{"num_hidden_layers": 10, "hidden_size": 256, "n_experts": 128, "experts_per_token": 6, "d_expert": 64, "d_shared_expert": 128, "hidden_act": "elu", "moe_layers": [1, 2, 3, 4, 5, 6, 7, 8, 9], "router_score": "softmax", "normalize_top_k": false, "routed_scale": 5.94, "balance_loss": 0.00221, "balance_bias": false, "shared_expert_gate": true, "init_std_router": 0.00604, "lr_router": 0.00224, "vocab_size": 3773, "norm": "rmsnorm", "norm_eps": 1e-05, "tie_word_embeddings": false, "optimizer": "soap_variant", "learning_rate": 0.00402, "beta1": 0.95, "beta2": 0.95, "max_grad_norm": 2.0, "batch_tokens": 65536, "max_seq_len": 1024, "train_tokens": 492300000, "max_steps": 7512, "dataset": "wikipedia_en"}
Below are experts of layer 2 (counted from 0) of a mixture-of-experts language model. Rows are named router (the router's row for the expert), down (a neuron's output weights, with its number) and show model dimensions 192-255. Each number is 50 + 10 x the weight over its row's rms, rounded and kept within 0 to 99.
After each expert's rows: a language model's description of what the expert responds to. This comes from a sample of Wikipedia text that the model never trained on.

# expert 9
router:38 48 43 46 38 60 43 45 63 38 61 55 57 35 40 62 36 34 37 30 58 47 36 38 37 45 40 61 41 62 60 38 63 63 39 57 51 73 57 64 50 39 63 40 63 62 35 42 62 37 54 59 38 53 63 58 52 50 52 61 58 56 59 44
down0:36 46 47 35 45 62 37 43 37 58 44 70 53 52 51 31 55 54 73 48 36 49 42 58 67 67 45 58 42 48 47 67 51 51 71 54 65 39 52 66 44 59 41 60 50 47 47 56 45 52 44 43 53 53 29 44 36 51 37 48 48 62 38 50
down1:46 49 52 67 41 41 52 51 37 43 49 41 53 53 38 66 59 48 33 42 53 57 57 39 49 67 61 59 54 42 43 57 39 57 56 65 47 55 42 38 38 54 35 38 51 62 49 56 50 36 45 42 52 54 59 46 44 63 47 48 47 52 48 50
down2:57 52 33 53 54 30 59 64 46 49 50 31 37 47 59 58 55 41 49 43 55 51 37 62 35 55 38 53 67 53 45 37 58 52 44 43 40 56 38 56 29 66 66 49 38 50 61 43 68 50 46 43 46 47 45 45 49 49 44 43 51 56 65 59
down3:60 59 44 57 65 42 43 70 44 33 43 20 57 54 35 45 60 55 43 50 45 54 45 62 48 64 42 54 41 52 35 49 57 32 43 66 39 53 36 46 54 70 55 40 67 49 22 44 53 60 48 58 48 62 53 58 57 59 53 60 36 52 65 38
down4:61 40 34 45 49 43 58 52 38 58 51 55 41 53 65 34 50 62 63 45 32 55 60 58 36 47 42 63 29 59 47 45 36 36 31 64 38 35 27 48 46 49 57 48 51 36 66 49 46 40 55 38 46 39 66 36 59 61 40 45 60 49 60 55
What it handles: Pipe separators between cells in results and statistics tables, especially before numbers (racing, election tables), plus list dashes and paragraph breaks.

# expert 18
router:39 48 42 45 37 58 42 43 61 35 57 57 58 36 41 63 35 36 39 33 58 47 37 37 37 45 44 62 42 63 59 37 63 62 40 55 53 70 58 65 53 38 67 40 66 64 34 42 63 37 53 60 37 55 64 58 51 49 50 58 57 57 58 42
down0:58 56 38 40 56 46 70 36 73 38 51 60 46 40 54 53 36 34 72 41 65 55 53 51 63 75 41 46 51 43 46 58 46 48 44 52 42 46 60 44 59 46 25 48 47 54 41 43 26 53 33 54 48 56 66 56 47 49 58 46 56 42 38 56
down1:44 49 51 46 48 35 46 62 48 44 54 46 47 59 41 58 51 50 42 44 43 50 47 48 62 34 40 45 38 55 49 52 65 52 43 68 52 39 63 62 38 51 52 48 57 48 41 41 27 53 27 59 33 34 48 39 54 35 54 39 60 65 59 40
down2:32 43 49 58 59 64 50 52 40 53 51 52 41 41 48 50 52 32 44 53 61 63 30 46 50 66 34 60 44 57 54 57 33 41 41 35 43 68 47 56 64 43 54 64 44 57 53 36 56 38 25 37 33 43 46 43 63 60 41 70 42 34 59 38
down3:54 42 50 57 68 35 60 52 51 37 56 47 63 35 41 45 58 43 54 46 58 52 60 54 42 67 54 56 40 54 51 55 35 57 55 34 55 70 44 56 62 49 50 44 50 54 54 55 74 63 53 54 58 57 74 38 49 69 33 60 58 66 47 44
down4:49 35 58 54 63 58 62 63 38 42 40 47 54 36 48 42 48 60 55 48 58 50 50 39 54 39 56 58 48 56 64 55 57 51 32 48 39 45 38 60 64 44 67 49 48 47 41 69 55 39 50 57 48 46 74 35 41 50 36 56 50 57 48 46
What it handles: First piece of capitalized names and words, often after a pipe, dash or "the", such as B(ukanga), At(acama), Tr, En, Un.

# expert 38
router:37 47 45 47 39 58 41 40 63 35 59 52 58 36 41 64 35 36 37 33 59 45 35 36 38 44 41 61 41 63 57 38 63 62 40 53 54 69 57 64 53 40 64 38 66 65 34 41 61 37 50 59 37 53 63 57 52 50 50 59 58 54 58 43
down0:41 34 70 51 54 48 61 37 58 39 50 52 59 49 49 57 58 49 51 54 52 40 39 44 52 59 45 55 39 39 56 37 42 44 39 50 33 60 59 48 52 79 48 54 35 56 46 49 51 51 44 57 67 44 50 49 47 55 39 41 38 42 37 37
down1:57 61 71 66 45 42 50 52 57 37 32 46 47 57 41 36 59 62 51 39 37 48 48 50 48 66 58 54 33 62 53 64 60 30 47 53 56 47 57 41 52 52 63 57 46 42 38 48 51 54 43 45 59 42 38 42 57 53 42 35 61 42 63 47
down2:58 48 34 61 60 65 52 54 52 62 33 46 39 53 48 50 51 62 69 30 45 36 40 59 58 58 51 59 32 48 36 41 46 45 45 42 52 43 34 60 54 57 52 51 46 34 45 39 60 51 39 45 49 41 51 46 57 37 49 56 51 49 44 37
down3:47 50 50 50 57 50 41 61 43 53 56 48 48 32 67 48 50 55 37 42 48 37 55 46 72 49 56 58 52 54 52 60 69 55 52 63 29 54 50 61 61 55 41 57 59 38 43 66 36 69 29 53 47 46 44 43 51 63 42 51 51 47 40 55
down4:50 46 44 48 46 56 46 48 66 47 54 48 59 45 57 49 61 42 54 47 43 43 46 63 44 46 47 43 41 52 47 63 53 41 42 41 38 30 50 65 53 40 59 55 39 56 38 47 57 36 57 40 47 38 40 54 26 48 27 40 52 48 46 49
What it handles: Final pieces completing words and names, such as million, Maggie, Michele, Cheon, plus the particle to before verbs.

# expert 52
router:40 47 43 45 37 59 41 41 64 37 58 55 57 38 41 64 34 36 37 32 59 46 34 37 36 42 41 61 42 63 59 39 62 62 40 55 52 68 58 65 50 38 66 38 65 64 37 41 64 38 53 59 35 55 61 58 52 49 52 58 57 57 57 43
down0:48 52 41 26 60 45 66 50 46 58 37 30 42 57 47 46 36 45 54 43 42 63 58 40 51 53 55 50 43 44 44 36 50 24 50 55 62 23 52 53 29 40 59 58 58 64 46 62 63 42 50 55 57 52 31 44 42 35 36 76 69 47 65 60
down1:49 58 67 50 55 47 49 61 57 55 40 56 68 41 53 58 57 56 34 56 48 40 38 57 42 57 44 47 52 59 42 88 50 62 45 74 46 50 51 70 50 47 53 45 60 37 49 69 43 41 32 59 51 43 59 61 58 52 54 56 52 43 58 70
down2:38 55 47 48 61 56 52 40 45 50 49 29 51 44 43 42 51 71 66 46 49 56 38 58 52 43 56 41 61 62 22 52 51 44 58 42 52 37 65 74 42 40 64 47 41 66 36 53 61 50 36 32 29 44 58 43 47 53 46 55 40 46 44 44
down3:53 29 51 58 43 55 48 50 68 52 53 52 43 52 47 45 47 38 49 53 57 49 47 51 49 50 43 47 35 54 53 56 35 31 57 44 49 62 50 35 50 68 52 53 60 48 40 58 75 74 40 55 18 34 60 47 61 62 56 55 70 34 68 70
down4:52 81 34 48 51 64 60 55 48 68 58 64 62 50 66 46 32 81 73 54 31 44 41 53 59 49 41 51 21 65 50 60 39 66 48 45 58 47 59 34 62 51 35 42 49 49 58 48 26 51 61 46 62 37 55 54 42 49 36 50 47 48 55 64
What it handles: Table cell separators and line breaks in sports tables, and word-ending suffixes such as -ian, -ation, -es, -rain.

# expert 11
router:39 47 44 45 37 59 40 41 66 36 58 54 57 34 43 62 35 39 39 34 56 45 36 35 35 43 44 59 40 66 61 37 63 62 40 55 54 68 61 65 50 38 66 39 67 63 35 43 61 36 50 60 37 58 62 57 55 51 51 57 60 57 59 45
down0:60 52 54 61 45 59 62 53 70 29 40 46 59 47 51 47 44 52 53 37 49 42 40 58 55 64 51 57 53 53 39 35 56 53 41 45 67 46 48 54 35 57 71 50 38 79 50 39 37 56 54 53 52 66 45 39 44 43 36 58 52 56 53 47
down1:40 49 58 52 48 40 62 57 35 61 37 38 54 54 51 54 55 50 71 55 27 40 36 51 59 45 35 40 40 69 49 43 64 52 45 55 58 37 61 41 45 55 48 18 54 65 56 44 64 39 45 51 46 55 43 40 57 70 39 38 46 64 51 38
down2:48 61 59 40 52 46 55 64 56 59 60 45 38 52 38 33 49 42 60 59 52 51 42 48 57 53 58 56 62 51 42 40 57 61 52 58 61 39 40 49 45 54 57 60 59 67 56 47 60 45 49 35 60 44 29 36 55 31 53 57 46 54 42 46
down3:42 60 44 40 52 42 51 44 37 42 54 48 57 64 42 35 59 51 39 61 49 49 45 60 45 64 44 52 53 51 43 47 47 56 37 43 36 37 60 46 44 58 44 49 87 67 53 58 47 26 72 39 46 60 47 39 58 65 53 71 64 49 55 52
down4:57 57 33 34 33 44 38 46 62 44 43 57 52 57 63 58 57 59 36 42 59 50 49 37 47 48 30 56 52 41 69 59 50 56 40 49 39 50 48 52 50 57 51 47 52 50 58 38 44 47 44 40 50 55 36 29 65 46 44 44 50 56 55 56
What it handles: Table cell separators "|" in election and filmography tables, plus "of", "and", and word pieces like sc, med, least.

# expert 32
router:37 47 43 45 38 59 43 41 63 36 60 54 56 35 41 62 35 37 39 32 58 47 37 37 35 43 39 61 40 63 61 40 63 61 40 54 52 68 58 64 52 38 64 39 65 63 36 41 63 39 51 59 35 57 65 57 51 48 53 59 56 56 60 42
down0:49 38 46 39 43 59 49 35 42 51 61 63 58 63 40 61 34 37 56 44 56 41 36 56 45 43 49 64 58 51 45 45 61 41 42 57 40 49 60 59 52 69 51 43 52 64 41 35 58 47 55 47 47 38 57 53 40 49 51 43 60 64 42 65
down1:52 49 52 67 49 73 54 47 43 62 40 51 45 51 52 35 39 47 55 40 67 67 60 49 48 56 60 42 51 73 41 52 48 47 63 46 52 61 49 37 56 45 35 49 49 61 59 40 48 69 54 42 55 40 41 60 47 48 42 47 56 46 37 61
down2:35 61 40 31 56 44 51 54 65 56 61 47 42 34 53 77 59 44 49 40 59 56 50 39 43 58 48 55 57 70 59 52 39 54 61 46 46 50 42 48 62 48 65 59 58 54 56 41 62 67 48 34 75 26 63 52 32 57 71 44 56 47 35 51
down3:51 54 56 34 61 42 50 44 45 37 62 23 56 43 50 43 33 56 65 62 46 43 50 27 57 34 37 46 61 48 43 29 49 61 59 41 49 40 50 40 49 39 55 54 41 50 42 33 38 60 43 45 57 74 63 51 56 55 49 62 48 41 72 73
down4:46 53 30 47 49 50 40 66 49 45 43 39 61 47 59 43 43 50 56 55 42 61 46 46 42 39 45 70 61 44 53 66 46 47 49 59 44 59 51 47 45 57 49 46 59 45 61 70 55 53 41 49 57 42 51 43 59 48 41 55 54 44 61 60
What it handles: Commas, paragraph breaks, that and which at clause boundaries, and the .000 piece of decimals in medal and statistics tables.

# expert 13
router:38 48 42 45 38 59 40 43 64 38 58 53 56 38 40 61 34 37 41 34 59 44 37 36 35 41 40 60 39 63 58 40 64 62 39 55 51 70 59 64 53 41 64 39 64 64 37 45 64 37 51 58 36 58 64 56 51 49 52 62 57 58 58 43
down0:44 45 47 40 36 50 42 42 50 48 41 75 40 60 49 56 35 59 58 46 46 42 58 48 55 48 66 58 56 49 61 40 41 69 46 49 46 49 71 38 59 52 60 54 50 45 59 30 44 64 41 67 56 57 37 59 33 26 47 56 60 52 50 57
down1:57 44 37 47 53 48 43 57 53 51 55 37 55 52 45 45 72 57 44 48 74 54 45 49 59 51 63 50 72 56 57 53 39 36 61 47 77 58 55 60 28 37 32 52 31 56 52 43 47 49 44 53 46 55 54 56 61 45 42 49 53 58 51 49
down2:42 62 47 39 69 53 36 68 44 51 57 56 36 49 47 62 62 38 67 44 56 48 55 47 45 56 55 20 43 47 72 61 35 51 49 30 51 39 37 65 23 51 62 42 41 48 59 70 66 45 48 45 45 52 48 46 56 37 46 45 47 37 41 60
down3:46 59 53 51 52 42 71 43 32 68 44 45 50 51 59 45 63 68 41 44 36 42 51 49 59 44 34 39 65 53 56 29 60 56 36 56 30 46 46 39 61 59 47 50 59 78 55 57 39 53 32 28 46 53 32 51 52 61 49 40 51 56 62 50
down4:53 43 59 50 34 37 56 50 53 41 58 42 59 49 59 46 50 60 54 73 42 39 57 46 41 65 61 48 29 60 59 45 49 43 41 32 38 55 59 54 42 58 50 54 53 65 55 38 64 42 52 56 48 58 71 48 66 42 46 49 71 45 41 34
What it handles: Verbs is, was, are, be after a subject, nationality adjectives like European, French, Spanish, and word-initial pieces such as p, gr, fl.

# expert 45
router:41 46 43 44 39 58 42 40 64 37 59 54 56 35 44 61 38 38 39 33 56 47 34 36 37 45 43 62 41 63 58 40 62 64 40 54 51 70 59 64 52 38 66 35 65 63 34 39 64 42 51 60 38 56 64 56 52 51 52 60 58 59 57 44
down0:63 42 47 43 74 53 62 45 62 36 50 51 50 61 42 50 36 39 48 49 59 50 46 48 44 51 52 43 61 38 66 41 50 55 45 50 47 54 68 57 63 43 54 51 51 57 39 66 46 66 49 72 67 53 62 44 32 55 50 39 72 43 46 46
down1:45 56 45 37 54 49 33 62 52 75 48 61 44 21 42 46 47 50 40 50 33 33 52 57 64 46 39 41 37 43 57 55 51 36 59 51 45 52 61 46 51 60 48 44 78 32 46 64 57 61 54 53 44 25 45 43 68 54 45 47 42 46 47 64
down2:45 54 37 51 54 56 51 69 41 52 47 44 60 30 42 67 50 53 47 26 61 32 25 50 61 63 32 59 56 48 55 66 45 36 54 34 48 47 59 56 53 47 42 43 66 45 55 48 61 50 45 38 47 50 40 49 54 53 47 50 53 60 47 53
down3:50 43 26 46 54 38 53 47 34 41 47 48 56 37 53 52 46 59 46 54 48 49 56 54 52 41 38 50 50 45 63 45 60 54 34 40 38 50 48 40 49 72 46 33 42 65 42 36 50 68 27 63 44 52 51 52 48 54 65 47 59 63 60 32
down4:35 39 16 55 49 37 43 56 53 36 54 36 34 57 51 34 44 59 58 51 55 48 46 47 53 41 26 54 57 63 54 46 54 52 38 40 34 45 37 50 36 51 59 41 63 65 50 40 41 32 63 50 46 36 46 43 58 47 50 60 42 54 53 50
What it handles: Final letters of team abbreviations in tables (OAK, SVK, SK), list-item dashes, en dashes in records, and final syllables like -ang, -u.